Experts of a small language model.
Experts: 64 experts in each of 12 layers, 32 clamped SwiGLU neurons an expert, 4 picks a token.
Below are experts of layer 3 (counted from 0) of a mixture-of-experts language model. Rows are named down (a neuron's output weights, with its number) and show model dimensions 0-127. Each number is 500 + 25 x the weight over its row's rms, rounded and kept within 0 to 999. Numbers have three digits each.
Before each expert's rows: "raises" lists some tokens whose logits its average output raises strongly, later layers aside. This comes from a sample of Wikipedia text that the model never trained on.

# expert 62
raises: "on", "od", "al"
down1:469506451510505490532486510478502516487515471494558497504555466512510505514546495465497487509468443531507481459508465499501478517473499474488499482519494478459484464487456477527542486458502521512495438523447502481480479491489509498496503480518512474494485502522466512550535535450489503459532510467452516496496512477455516503528491476549497512481530488495471523518500517493531499517482
down2:484496496516534501498494503538529518491494477541457497475456483511551534536465477508504540479507511465549507479461505509518539477473501461449516497528497493464519493459506515488533499495479533524570456529474515482502506473528516509520514529461510482490489476517471497536520528521484505509527498488529463469531489492508502489490469534489490516516537447480488532489513549525483525517515
down3:513492488513500532477513532518492475476519499517487476477536539492552456492520502491448489505458528483532448481518512493520526511510472527494450533538477471527518478510452511471489528512503500534510484500499491505535511535522466478474496496521497535514469497461472483454504499502465532534489517482504495536473499527495503477485519465494497499482496459521546471481496446543495489486569
down4:445510496522521493529483493500510488478467496516446525533468527477519545510488485511508475486475523521541499468488493484524452512501502492476484520541519497506499552548524453478524490530483460538523495509480458489462509521474504470515515506494501502486498507479469514524468549501532501525523468534535495464482500520522468505508517540536509489467512570499461469528471469504490509520482
down5:497475477507508525478488477509505470485508505470504433560504536495528494508486496485453493518571522498493499466490501517513447503494498479536565519486506526501494464489481532579511492482517502488504473477495510488517553547489504504509476484511512464470492498512486463455493482469516515501503500507502502492519474493466509475484513506460498518454486480519478471551454507540533501515520
down6:473466520512482531488497503490498525505509443487518518492489462548480451487532452500508492500535495540497468500501516480441508522473499512517547438454484511509447476512482504538558544474520497510460483540539480536485478520521513496492501445492479509473500482465486500552509524478486507491508479507515527498496485496450499498478521504526493487493536479489535489542515498507488513519487
down7:494564514504493514503540482471452545462514448506471477492486504485470544514526464494488507511514474482510485517484509495459500475524472482542512503498525487544523446531473536549486527501508467531486476530519467489516505511453492512521537531487497486486499478489540489517521493513521511486469527476515480515521466485437523481494495522501526520537520506511483574520515491506520503519487
down8:503531529483484504478478499538515488476502465478492482510573496538484510516528546512486527539523469478515549489513534497488477500477478475544490494484476492533494484474483491501510505495519495509469525480451420508540492510497525481514516483462475502480458484518531474513485510527524482511498507490435482494516526510453526489510510486474516505466503507558533552529496516471470509503520
down9:480528487492501519516477491462498529505477481525467477485488510515475524529489480545490527485482496501519502489500469525545533466526470489500502473476517465489443508473498504493483491518479496470488554499529488498495477506502476473498508503541503457486511442557518504503491494492510487498495514467499471455471498470517544524516435493478542516517505482513471591482493450492495477486535
down10:475485494483471520500498521513479460503494470500516466455518487505519512420485508465485501493478498509503518546558519502462483483504522502507462514515475524517500518561514519463473513504522507490480507495493499507531470521532525453492503482485510498531456535454502525437490489515482531502480493512452490528488500483499447498555501520511474501514469482512499499532548497511487469529552
down11:469526498495509486494485498507421511473518494496498504500473473500495507508518482501517469524495474518518497505511517527479509480518529503507399505505549457486484481506494446509510487511494500460497491525470510508486511497501484488532533503517446465480515558525466493426486507519564525458514480494461548489493503503532503483487483469477499480483471504502524499514485514495510447512499
down12:508485539472530523504459486513497539484534463524499469479491501545540492532532511485468480452508505521491469462490489506495492481483469501479479467512513473515483505459469504478487515500502440491589486486487495505483497471514505535484512499488512515486487526485515527529524505496494492520520500475508451530501511547506500459511497465550484488505518491497479501444455518515564468462503
down13:513559513495501500505491485485543501495496508473485526472513509442494498547474514503502503493490526443488525490542479531478453497451515503539496456487481499495496535487454479516491434493498495467471501467467515519512452495465507506484534515513490478495465514475491491484518519480500495490468468515489499520498523496494551499481529536496466494477524512486455423537505496493482483450497
down14:463487522482516507511519485482443464437501446493534460515470525514520535487560481514483518506538523502490541483499513527489508466523488498480506439528497524503509520483478481529502471532574522510454499498515481502491497492499488498524508516513482521441498467512498517491509518495493520550522505517488470452495508513456533486483474498484556508505493452495488503535492531498510488513490
down15:506551523459476524490524516511481451522489539497513453476504534463520498516474483531471501517469510469518491492487503537533473511476518533445493480457470506504473497507488490498502463535453512481516491539471484502502468477468524520524476506472538514505506481550515493511515480501494498550495461487462502508525510472533547515513497533537482456523463477519473514482528481488529469464512
down16:494469536486487505484517465482410491464526496497474520551526464516524495490452521483531500482469489521503492522466492494491514513477493510493473464513451471513512496541496473486471544491532508517522490527480512489524523475488490503530525466528496527528506483503549492439500525505518516499566503532482480506522520559483499486453491491512486491524472515511509507501508497464527491471456

# expert 48
raises: "b", "r", "com"
down0:475495497497471475462476471464469472516507477498458559471480508544506483483541503463497538495472500537494524495508497531488479508464534475513492581476528505469464469512493471472486514498490509484459451490495475514478453503484535528492497515471471513495486491454527477508497471508505464530541503496486534485495509506532506462498522510530539509498500561472494532489511474507526517520483
down1:496490482472453474499472489491534474508459475504475475526475475529524521557532503478547521483503478528499516467546527490500509502525496509465517452502502493501521499492499530507473562483505504492538474518532514505481482509493469488462522502529456529509491562483474457486504490487539474462488498491499493462519482480484499502556517498466504530480561478487482515514489496521543453521498
down2:504473484488523456503519549499468534525493471520495508458505504514522523446493491535466495543488488541515488500424476468469526522493480473504462463494501473535520508480470494496487494493503449484502462504481500506503520512518508528533512530484480485510472570462494499464503526477478485501479488481496514513499509475532478518495508495507525483517487469485487494469572520552475452494481
down3:495505483448516526529540513485501487472475485451478513536484472511501454481535504468492523467527491505523478529509525486462465501499475512498551510521520474517494495485467530475516474540499493442497545494507550487525487514495502448496526501533493518476522472479480471546506473498505545477488439488498536506514472495475516510461536483523522516500499459495550480497483494495461527475499
down4:492552471500473472505573509534549498497469507512501515499496511457519469521531512495452485514522467523478476465469508497460452491491514519500524448484569508504494514522492490499487474513510494491458488473561534496523451472507495494454511486476491497472487466482506494495476482491505489495495464487475548510522523500516489505495487525493479486516456453504528493480482517537522547487476
down5:487466476505543485509511506526530511477440478516484493519478503488481469435487468520495507479510477551525491509503530490515533532501538496499433526530540511515503498523486463497496493503483465508481497528515499477477503519505518498534500498543523518505547486453539479483509533491500517500503499457557488497468548516556517529507500526482463483476490476470531470476456507488497472497483
down6:503471489539468458502512494516494472470479524504480505560495498495479454464524531495523469539444486489496507495495467504458505502472484521505528488506535448531525498469523534501485478445483492511482543535550498453522490494482517446480467502533477518529515515462533490524496520468535527486520507486497520513497516530492490528539471471514458494490561498518504524497496480495503505489497
down7:531504539512505503527506475513547490528529482471506429482473536471508492529473499517513487490513532523512497475500470535523502492504472509481529490495517482508479520425532540537492493467497469493493479480500512546532485502532487509496511521500466496478500534540496532486434482497500466553467487494477508483527483470495491496478531484505498490506510435535500509501540473470475458467515
down8:495470532453503520501483514545466539478479497516532463521539539513525513528495488507515478482488481505545489485502543512496533478506470518519501536495500500498457474487482523514548487503511481449542492465505489550497471472507476520498490526453485535475477495503500500479475494504479523518490476498527468505496513499499541494436546494452484504492560518502468478549483477502446504512507
down9:497491510451492499484481538490480502528490471459456484492510514546480479536518556531540547466460517479546486496515531491522452482486468496461500482494505444488514513536504508514480506472486510491556495510513497542522530484488460498548566516485489503515488515525490529451480502524494500483488488527482507501544527498503474465508492478485496512478500490492511537494509532444499491524523
down10:537494511517464496513518509514530527470483514495560544494478502538491515481507433446497479482533429501508476479524507490490485534499530486504483487510544495501448491509489527490474497509499491481476501507472475468494516468494504502494537486514516530519515449558481447541478525530517518542489474511485491507541475519496508528499460477480488503516524476512465517485474463495494457517482
down11:532489497486510477511542454513498510478519422496495483480470495516507514523494514492434498519486469512498496509491507466462469497498484515540511522480499523487474543485465487523498567510487480457520472495501493478474507505472525497493466492479518511520511478467467503515510542508498493488534485458495517523516502516492540476520574493561499487461509488488499493497492513496448530445460
down12:499465493494457501502504514508518489529489478492523488509472528464519465523482442537494480514526468498530500463502526508514473496464496593495506518504478447477486509502478524491473429539556509507493531468513520499471515535490495533529548483525520495509477492501487508505502502465519499504480497521492508481474544529491462513497477494481497530521483472529514522471493513512541465549483
down13:505507496476515459489522475494493495447512509499479498489525466525504491514495541509474562504455526532495498535460526501520463475480480468459529539509468503491492512548470465478530502466486470515525512527491506499514518467476489491494485503488512510491525511549483476444518486519493450510500507450475518481478518490522521512504474483544456514455528508530526535489489464509531467505448
down14:498471554499475503517496511467542480471484504487475519504473488516473519524489442489513468494516497512478499537487520541497488521527506574464504517491507510478507509461517503510503494508475515494479492472498483474494480471489525509451496492490542469500510477465535466516482502504447509534476448479506487508500509490500513513435473520529436499504466504507497466479447512516534447479463
down15:477494491528512482499482469506531470489447463519471553494509486537487521488501531567501452473468498492491520500486550518507508488483483495527484525480458469466488480546559520502533496519521477474492534483509475532534505491515482506497516459457513520487547466520485534487471501499521484468476482482513497500492474470542473460476500516486512526496522503481535519496455545480500506490465

# expert 19
raises: "it", "ir", "ited"
down0:506496486509526515530477463503467476510509468533499452548507450463540534495499510464476549524512494472492514478525532497538475542514479517507509479528501455527485500498474533496465518480497511454490472484454550487560491512522479473539495483543496536479493479457509474546494504516515542540498502526508491499503492517523527500539461498483486521515533503506475499488511518485538507504476
down1:495465495504460479532519487476494438494458467509501492501520532520545561478462494500501513524499505485533500529512479505500451478533486518501520475494487501512487493492556486530493509481477501499498522497469490455552471500510491491490480529477461521525486470466510514469491489452531535528472527542439467437520486536513542506495541506499518510486523500494503476514500456498478516488509
down2:513515503511531494519522485506491489511489484476489440512520539554525474506454503474503474506503488491561500497524481534502451446472531498487444480495507432528509480489532481510484504494415501510515560478521475504499515519508496538501500526500472478526463511477505517414511529507503521507517496490479523491513482504483515489485493496500520506527469514468504481496505507503510496548498
down3:506479499500498448511519451520472486546549466458493504480488529518488451506514524519528462501490483531505524498431513516481545458469511500482512498451513526507545493496508477519485470540507529477524480434495481489482497473448487525512535516520489487516494548543530485486487469490470484478524510494528487505484516488517540489475466507490504472486514474485551490496523523487485507509483
down4:545547497536468513505507514495456463514510505493477480495538555513533533480495506561511480527503517491475528497507500488519453487496516527464499470493525513502519473514499529524496475523486447494537477509501500487490518461503507490538471512449518514525538491471481475470459522514527525471520464548485468549512489479518465507488462537507531513508494525474526460486492458510511481475484
down5:547495524506472496491494519510500493519465489495511533466495520527494499497481478500462431535557477556472496452523500515523540512494524483462516472471495431555493515487512497532491490482532489498531496502503457528482519459468512504483530426537497456493479530487504518537528548502498460519486517491506525502529497497485486474485501533497523526492515497494502503501520496489472480520483
down6:492498551516485498512480484505481508464503504542485538480507491531522488477486523485524510508454512506498521525514552496481455502470496518510460520548537525496536461552483478505530469505520491581503465496518518518545512511470489485480504497496571515491508462474507514492500522513521512508536486536556485501513513515479452502515491496510521484489463449479470465463490487508512479499487
down7:455535495438487492512488512542507510516475529539491500492475503490472507523470529509504496521496518522501524473464481528482476474505472484484472508466499572427502537463509467475517531480494484507485496513514534491460481506502502486523505512435498518491538490540517481503538487526508480508469442483501523498520506523520472504482507523536540450454494500492450490469496511489509522496504
down8:441579504467478496495530498523508518494519489514457455479511518444514503549514518538503513498528502479541495498512552515508487496491471515487483484442489522490494529520488488560518547499519484486521490508525539518497528468488470481483518475505491502475489521514486491524541525465492512462531510487466475503486520499477507475522501489515547457474509520504565510504484498467490484485481
down9:461475500499493526530516522485496482492501481523474477496492514521514504482521474509506469508474516463534486506498551474493465467471488496501426564470492523485495514494547465509493517480473508491504468473534507476510476504453463477503506513501475496539477496556530464485468506480539489434503529458486500502493467557527455510512521518512477500510452495511464497482503501460482491509507
down10:451512494503485482539563516548504548508490542474523528503532468465477489532485480465505444485487480541497500446512494489499477520529492545463513503511491495486463549451514545517479510506497514491478497495543498474492476506491498504500534515522431508503455541542508521529469483479536515523485510483513519501512487511492516465489505487519507501499477529491520488505495471485502511548464
down11:533477522503486505452472469507474488467448491509505470500516489486493469513529477520543465470505504466507475510517527484545513508499496502484502500498499484484476493501481508547454510488506499539494485525521440454488516540538499468473507506500476494509468494481500534499474519505525489551535513537490548466493500478539500441508512479451506518424501524530525515471489520465490502497467
down12:463512500479473480499502491512480465501527536536513483493551492510510539461442525503496529549469517478518515547474492512477476520496484512517446536536494511480503480504516510463522474519475499455536496479525454499518473513512469543538470491531500523479532478518497499482519487458471503483505469500485473488501521524513530525508496533560450512470521492531497540515499458520527502515486
down13:527477471502499502467487469530475544457494529486484494504499498527510487564479498512464490453479494513512507486435500505538457475530478486477453533503498487546463523512529472459492507512507440491497530489485532513492552526462498527512492516501472497521508452491515547471469516471506507508492493495474473501524480520530477478486521510495516542513477541502493464487477464547519498497502
down14:495489548478523482549490478513499510486505470519524510512474503482440494513458471487462497508465563544483491465506506538508464521515502512503471539484530500512471482467514481507486454472545522495425463481523494492484511473483507504474499489465470479517516481526544489504475511509479529497493531468474463500507512477493529533508481538480535495522521543462486508501509507496481467456508
down15:496473542496500508527527482486495571501516491479491457539466534461516503531428490540487503499518502470452491472494525474483530474528505516521496528469532514484503458455523509533509492511521479486481519487493489471496526499498527525502479513483519441526517500540500484446507499436506528487466491499529498490476483525476484523477507482496522483497518460516480522458466512511477461490497

# expert 42
raises: "os", "an", "o"
down0:457484493501499476458500510524507505521492507524493503471471514491515481470504451488468465511495485497491488456509522513482558460497538478519447599499500505479514500505458495502519501500476480527467515453454515505498519512524487483522483501517526494499510539518531496476476450508515506502531488479529466498520477493520450523548439483498461463511497515523483513459504507512503505501474
down1:492485466506500508501529493499491516517488473514513452538512470450491517504539464480534487495526482572503497526452507518457493467470477482511459474478508453479507483552480517526534530500460448515547445466497505524507485506500491479539484515483503457516507477521521521498503498521490443462503482505509504487467493518466489504496480485484466507482503513454502509479521512537527494474464
down2:479478455499444543531450515484490515471516491485490477498475499485494510506488489464510488501472479507517498489465475499507453538439452486500456493489491522519483500517528474500527505491511484539517523482502503514519498453431492543473498498505561474487499501461482538535490501540505460478494524534503465471514476496518527499460468484470502485475475510483489516507510547512489471465532
down3:462476505499516514498497509526496471526542474499507549476526544532560503451509453491524499546482485517499453502544495492505533519469511516505486511499493468456518517470527471505540470487498530496529508494481531548506476504470496510520503473493484561503520541509493494483462524442492500500510522475490517503478455535513502528485480452490484507530531478508477524487509513520470511507551
down4:469559485450516468520475511499469527497522502477535488489507477465516503473520490531460495518510437526485532460476467496522502505528491522479500518473521441530491519499474489464510488462523520502459523492494496561523481469501519532515508525485478507493498486515488540532464470511537492544530524514474474513508497459496501465489475507502546518525527513536494489512530470536467498475520
down5:485537544505500530522472510517497550498493510455521512500536471553544492508540464485498493531543477475511503490492502501501549521473478541466464554477509481506494528530494455490555475485506509547503478471476522483485466512523485490491470513501528511454450515489508486465561530515494489510509503499482475495528485511514497483469461494477481501475470488494508540530478517466474517495490
down6:508503493555497501510498506436521489528479504498515503462522528507510533494485511421500487539533520496502489495532483473439498508436482485506468502496523511528492498505522492499519528486504504512498500463536483473524466502501490545519497492466491513511519503440452462534468518463522455549468510511472492489529497501471518498491516483499521460497530527505470479506511464503563483489510
down7:431531558477483503475489497516481458494484491508520478481513498467463470497514503511513487506512532492507548452521477534513498542487547544472539485505499462512509539468525532521480522434539485490493541472496478505483509468525514542488537499513494520493478482530511515523478495498513498534521494483478493527504502489521555540528502549480497500484495475484462530531485476514516488514478
down8:480545505474487575519522505530483518466487479468508509526478503497514434472495496475532509458467509468462516516508568522479471516521484539472503487511483457530479515497503526483455484459484487490463506495494433483513490475484510534485479490540524494493525501491484485505498455493474557527491503508482535484508525503474497453471494499517481496477483490513493546538502481509498514515488
down9:510466562529498541484545547496479511509502470539435502497546508471462505493480455509511493503502509537515505480540498523500479485529500521538523502527454518439462487487473518488498539508493481472512457482521482474476490514478519509479538488497446542529494536456504491507482553512498508466497506525488487527492483494525470455497484498491488492542515517510479493491514510468509484502469
down10:473524472509490497494544492494512547512449491504517518522492471480472548513451452487488463464496521525508466500511532487531524485545542492505498509554509449510511517471494517522504472491522489475518498513476457479507480514493480470504504533502508455463510465468487522498463515509503496502472512504516513520530487491499474456497529445466555522520505545487537499481507461519508524536533
down11:520506481533448500446472471482465496531506518511506487522494510523512497460529504493514519518521506502447513485504482503490514463479492502525510485496494489474498489452524499484471524455586530489486491475525498501536515549470542522521466467469439516515483483479497562475450537505508500478493504518457523527509446506508475523470485504514506492488499523494490497533514515510493518531518
down12:496472552510492452491523496460494484527459507501466527488496520514472501465490516537499479487510471528505502468485517541500517490504532517467524479512522481510482501480526482478503438506524516463511507506507512490498554468506506512513542537482474515496489541538488530529542452510526483544504526506475484480518480497552486492473523528507492524473495533507474493478534556497461513569516
down13:492496477494497468470482489507499527492532501506462457522468519474544489472541535496489541448485509474550506454480506528499516479492514496473522504483551532488504487511471489481510494475482501503519445510496543502484548506476491499473535474465504500426535507492528516490471520506508489551512504475483512511474526535499498462455503505500538496535548516520502510506512490458526450497519
down14:496516510467478516499508533472470530502429492455506481489499520522512496514480483454474519491485519574491542506491497505501505525517460530441506493495482539467500536508555457454504534484498476470492478507527504501532523511511523509463544488478539533490474518518490465466510463462502501518471518560490513484496464532517486499483514513526522503474465491486464511494498507515511501491483
down15:505519476510496486434492534497483489486483477517491478531472484441504475488496520506507440466472519547490507484521474499459550478465502512508528426473501502466496502486503490514482530491524480498477487507531516478466519538508490510472511510535480527520530494511514474488486495566518484483498472500478510539492492490479528518468474453504562494479519498528526516511489471497556505520522

# expert 63
raises: "ed", "ied", "s", "ah"
down0:505526466479509437496484498509515481491480497490490553492530512501516505506475508517496503515501442493517531511491520487519407518537529501487479439535432462475487447519496481523510489514514488538503512524508506517497525491539420496534490503493484462517502517462485539485508517503502496465474477492496521483500507508508492503484487481524502545524537496537504504509517469509524502515465
down1:521510458472528552566472502485541463483475511478508499556537517516527500525517511454498502518473488503501461503531505511496529501469483521515503502504493483468499529508509577506463508561520497507484460484492514497470485539536504518469555511511457503478530488512523478541488501525528533493493492480505472509529532495498492497490510458507514479504512506465503543515496509487553501462503
down2:426506494522514496516454485483461511529535473512506435491492513488497500470443509487535489484492528489505494523432478516520509514513512485480462517474504480528530511540506456462499507506469528500510509503513492513494491501547542473530484489483493467525502499530488530455539515473520541497453505527473451477493496527504519501499497487536421500502506510519502503507509512524479470514503
down3:516531522472490480459492535520492519524472532505501495532486518489454480517456507541530500491498517496502507490495491510440421485455473506490479520519516509446522485500459496495533508473529499469515494467550507488518537528495484484528484484465481478517505484507513514420501478515517529484478502519542525483496550535521516520486507535507479478503526473514485476524479516475488468507534
down4:541510481518505486493498462532544490545524500542500565499497508470441471495527499492561506513451468517492465493517500492553499497513544506543509479523485527468517474517526467534480503515506501503464489511487490531505469464523483500494533502518489461499457500509513505510488505524509530487523472487524569514474527507483506496504522474476492503530498546524491502549547511501487534521489
down5:484513516478482467488553496503547486465467507482493514473498498542519498454462474465513495500503518495522485497478556532472492473509487516474490492495527503515508505528514508518489522484482436498528510484469488488496596528516500518544502484489465522521504538484506478450469482522512514493492435478515489512524462473480490493519454484484478507511496473502512522494511503485564531509474
down6:466510538511506503493473567478491516472488500495510467484521473486500449493501499501512500502502498509517488511526468433480467484483453468479499466505457493495497458532477512494524492542506501515510489483526510459506509439464502505527495471474473477461541535501532482459526496493480449485493519497484463520511485499500480472480491529432485489481529497513471515501518482491493440537469
down7:456517536520512509543489462482544483551502513502487514508557438514503509485518533505483516489484482518484482510528538486513467501502509484530446515431526487493464508492461485550495494502502496493477554508479537504503497489474525518498487505494496468461473519538518500511485440508505510501525517489472496510504495465543529482505513477497456506529552510493498458513475502491460479483461
down8:490491509521473497489531511535468510505499491471559498520507480521513517479499524482511509536528538492501473514501458468459444508485508487507511557524508507441484510478498494507478551468481495525547462500498510521522429482531504508462511492515499528504462447515497492490474480495489478517534491485526541505563515527515512479504513535535505533468512495522504500464515501492457492455511
down9:465458485507530506529493463478468513514488538533500497509533528459520444483520528488551506479503480475520479485488479466505550489505519477518501494498524539475494509465501483520484511471494478501525509518551508549504496440527530441491503509530490524472526480535518489491492458457476500515509471513504510508528460471518527477541471500479492469469510491510497488532526488509488544494551
down10:517513517535509479525501474500488513481482533518520481488469505540469505493486478508483475484485484576507519464513512516465455561474477593495490500458492495461485504499528536506501497523510467508478444509517470535480469489458540530487541493475487528510474478486465496546487489536508501508493517522505483469475480484469488493455484492498542508518508500514512500502518487497543521513515
down11:464517494485463489488500527474548525472477510531504501526463469465477483500492461473488529491515483484527510558487480497494442531455508540472481493551506529500445499555471502513513504485529513503468506482509490483535484505458528492505485512509509493496511501468470464440505528505510481505481518505522487526502458485474460512491465488519514480509484501511479497544506496466464426503509
down12:532503522461492476497486472497510487490463490478510511480496506534480496477538482525536522501498477518495480512481518500476452517505446496472471531476518453480498502462474473484514489495502512534503466475530540540532497475469491497487510483473502512495481531501537499473501468527528481519494484505486459507527471513476469517496477481531553538459477443545521445477459512471538450502503
down13:505520510520490512512518486524465488488477492512526476505456467517497470497516510491453464523505498476510490496500506507468589529489491498472489565500485534496501479491513496471540523499514472461535468492488484480499499569515533465526522500502515510498546493499510466472554491495472495530488510477531498527511525495512470520451536500519476487435517450484475479521467488478483512522498
down14:498520501501551534484536523511473545509470466518538482502462521520576504495515544475468490525470503478503477505492511505451518550506531493469492514450458494497526497489533552477503485489510431466511481511509488512501505521516541478503478500483520524527531479470538497511524509542482472534499492492519507521534521454501470498483513519493484510499512460482503493490484464504472538476512
down15:524520552496484518436475540489507509461463444537514470493519494538493513540496478523520528502467481501474509485511500526511433506505495491486501483520490508478500440506495454517541513500517541493471521471483480490535528551526492477487518486504522507460521507511479563489527487507514489485494478496481484492480450470478495473526487509508496484459545493505470512527520449503476491501504

# expert 56
raises: "i", "in", "e", "us"
down0:489480482496489516474487500502469489475474508513442478457531525497486490445515541515520476539507531495515495500466532516489520478499475503486535497485497499540511491514510481526508522507503487493537489538526474500487536539492458505535500469469495495514533538498511534464487538481517468453551502488474483510535473544539508525524470481497530517451513506514464516519471563513489534536476
down1:505496500426514497491468457511429547502537508444504512468535522497534476519530484528526517447484534503498468467457480483519511506464500478484529485536471531520494535483451492519472502512478518513522495472519473529525530484505501473516496498484509506483533502490513514525441533471484532500483493498498501479525476515501497473515516511469503495492507518480485474494525448491516556482486
down2:500498492496497519508497487480440525523510491497446411546487482557474479429457524481498538524490503520515497531485531481512509471506501503518510543491517505525507516516510505428468492489479539492518495504533488508514530537520475518533531502478497472491529494476527513432498501510517519525494509480471470486501540529511482510521488501505487492469527491490498505482457502524521474501519
down3:520485488506494490510490496500455504455480512482521473476529518475474498501505506486525512494504525488471522484518481543470488516479547525451440472508455504488489579457486526527470486546535537471516535474486534474495520500472522513497514532495505519473519534488499482501496493520517567493508512493515510520523498466452516503495504476447534499562506534464503493509499517472502487516498
down4:495478476478503477546503498476467515485508465525467481533474505531516463500466518489535447453481456540508485508457529511518474503492495475516521511512483533482542481450495498514478479516483486508446521502519555460495509500509503516507472500471476493515536526502516497508482507479467529475509514481458508508507511494503479512436451500485490504473491447478539486490507491478469473540445
down5:493490501490496484469450469480499472499488495538482479525516552502509502483476501509518461532508521538513475511473530529512458500483511535529497479539471546467547484513513524505474478528490481519494481480516488494515491522457475517506497485478480516483495452454484465445507531461467492476502519513496471564504479493491519466545527540533499511475483509503456514524504450480534499478469
down6:492519513484477492524553517492479542500530536542501441476488536528488576491490465454468503502527504523505479470488539516528500521510465488509486475541486504510491457556512500476526512503478490509517495502537463495486491498471538476544504517472505510510524488502491531549526492496477496546492514465515471507492512525498470491522443543475514484493475454492533504491484482479480495472498
down7:503507552492495501518531489508588493497472484509540473492509480494521485520464526476506486478459519493444511482496499517492468494456483518469505511511500508509468509489469531559473480472532537532491518518537466541503503447522487497520537502496493507530499499467498495500471532534534515491504522535552493465467507460531506499474488530489469506493538456501469535475498523489494487500517
down8:540490494527487535494492489489481484504498486503521509513515534488521466492486551546502518512497484487531475486517537498505452538491522482492482462517500452486513510480515480484506497476503477515478496466456497473500491509490489530502545516493479540526482505498441539523452522486411475490502497510512528533488473480528516503480473452467511513502496438509535517460495546505484551510516
down9:475523468496491494544493443548539514471509460496511468497453522485504515505543501472463505521474444537462500479499483461464500506532513526460468462482496541528500544493482520504507526475464488486518509507512512484478492473468497538513473500526529487511487516533524501561488489485492512478543498508488535472506488538483534474478493508480541509525545491480463516480465510515497510488484
down10:516520496507487501497505493498499474539487523465438500506481497560445477494530475548453491540491496539524498523494489491452523434491481510510479496480514512485480474522490493475524499484496511476565514481534465476524524475475527496513529497506516479515455511514527494482499510489460511549535517473494491489524481556526511487455491483488480480498507524521503480470458532518517523532473
down11:507526517500515462499501542530517536495484493501501458473474503523485518524503509487523481501500465556470492466469537500453487472489520466506508452485445499479453462489479466508463495514435500539476489475551504507470488508496526521542484484483488490475501467543502554509501535481504502467496482503507465482524492486481496451482482527491446480478468491510487462484485497490521483502528
down12:487493499495521467497488478494538479499454465472532504501424484510501510507493530469478462467500476532511478500461502500481471498531519485480528428543510472467503457488512476505501532447521479500515511491511483458472550489505465509506492510572516462505477494504502462519532482521489513498502518440483503460518513480534532503498529471485532486488509480481478495488481484532503531505490
down13:487504532487443549496521492492501531493501491504513534521453506499487459439501470505488522461488501465510466490544541537499480511502526530491499559540491516455466527463468524504487501529516518477475507492528507502486488485507526480436504466504487463525534509503490492516473487520496482517470472516501520551516538494502458506528527487558495491477500505492527498493484489555515500540501
down14:495531447484557481496543468483516530488507502538501502506510510487505520497519484484490485466509495511487520502511509486497454517516453470487485520513484496498486478527528434507510542511464520481482511486512507502505475530473512492509487548500497403526536474522510499457478452482516463500512538494523505503490455563474499480503529507504502496502488528459548466472535507496515483508485
down15:498451485518501468542469546493469501468519519529466470519500519566530507485497495499468506499487484503524501483474567530468484500479541483533498503511508523499521503497531462540495490485498493503554492488513499475518552482515451493468535510469486494457468514476519521478467503524508503494503524477465486522556464512488525529518508469510476515452517506523473469535467515482511505522514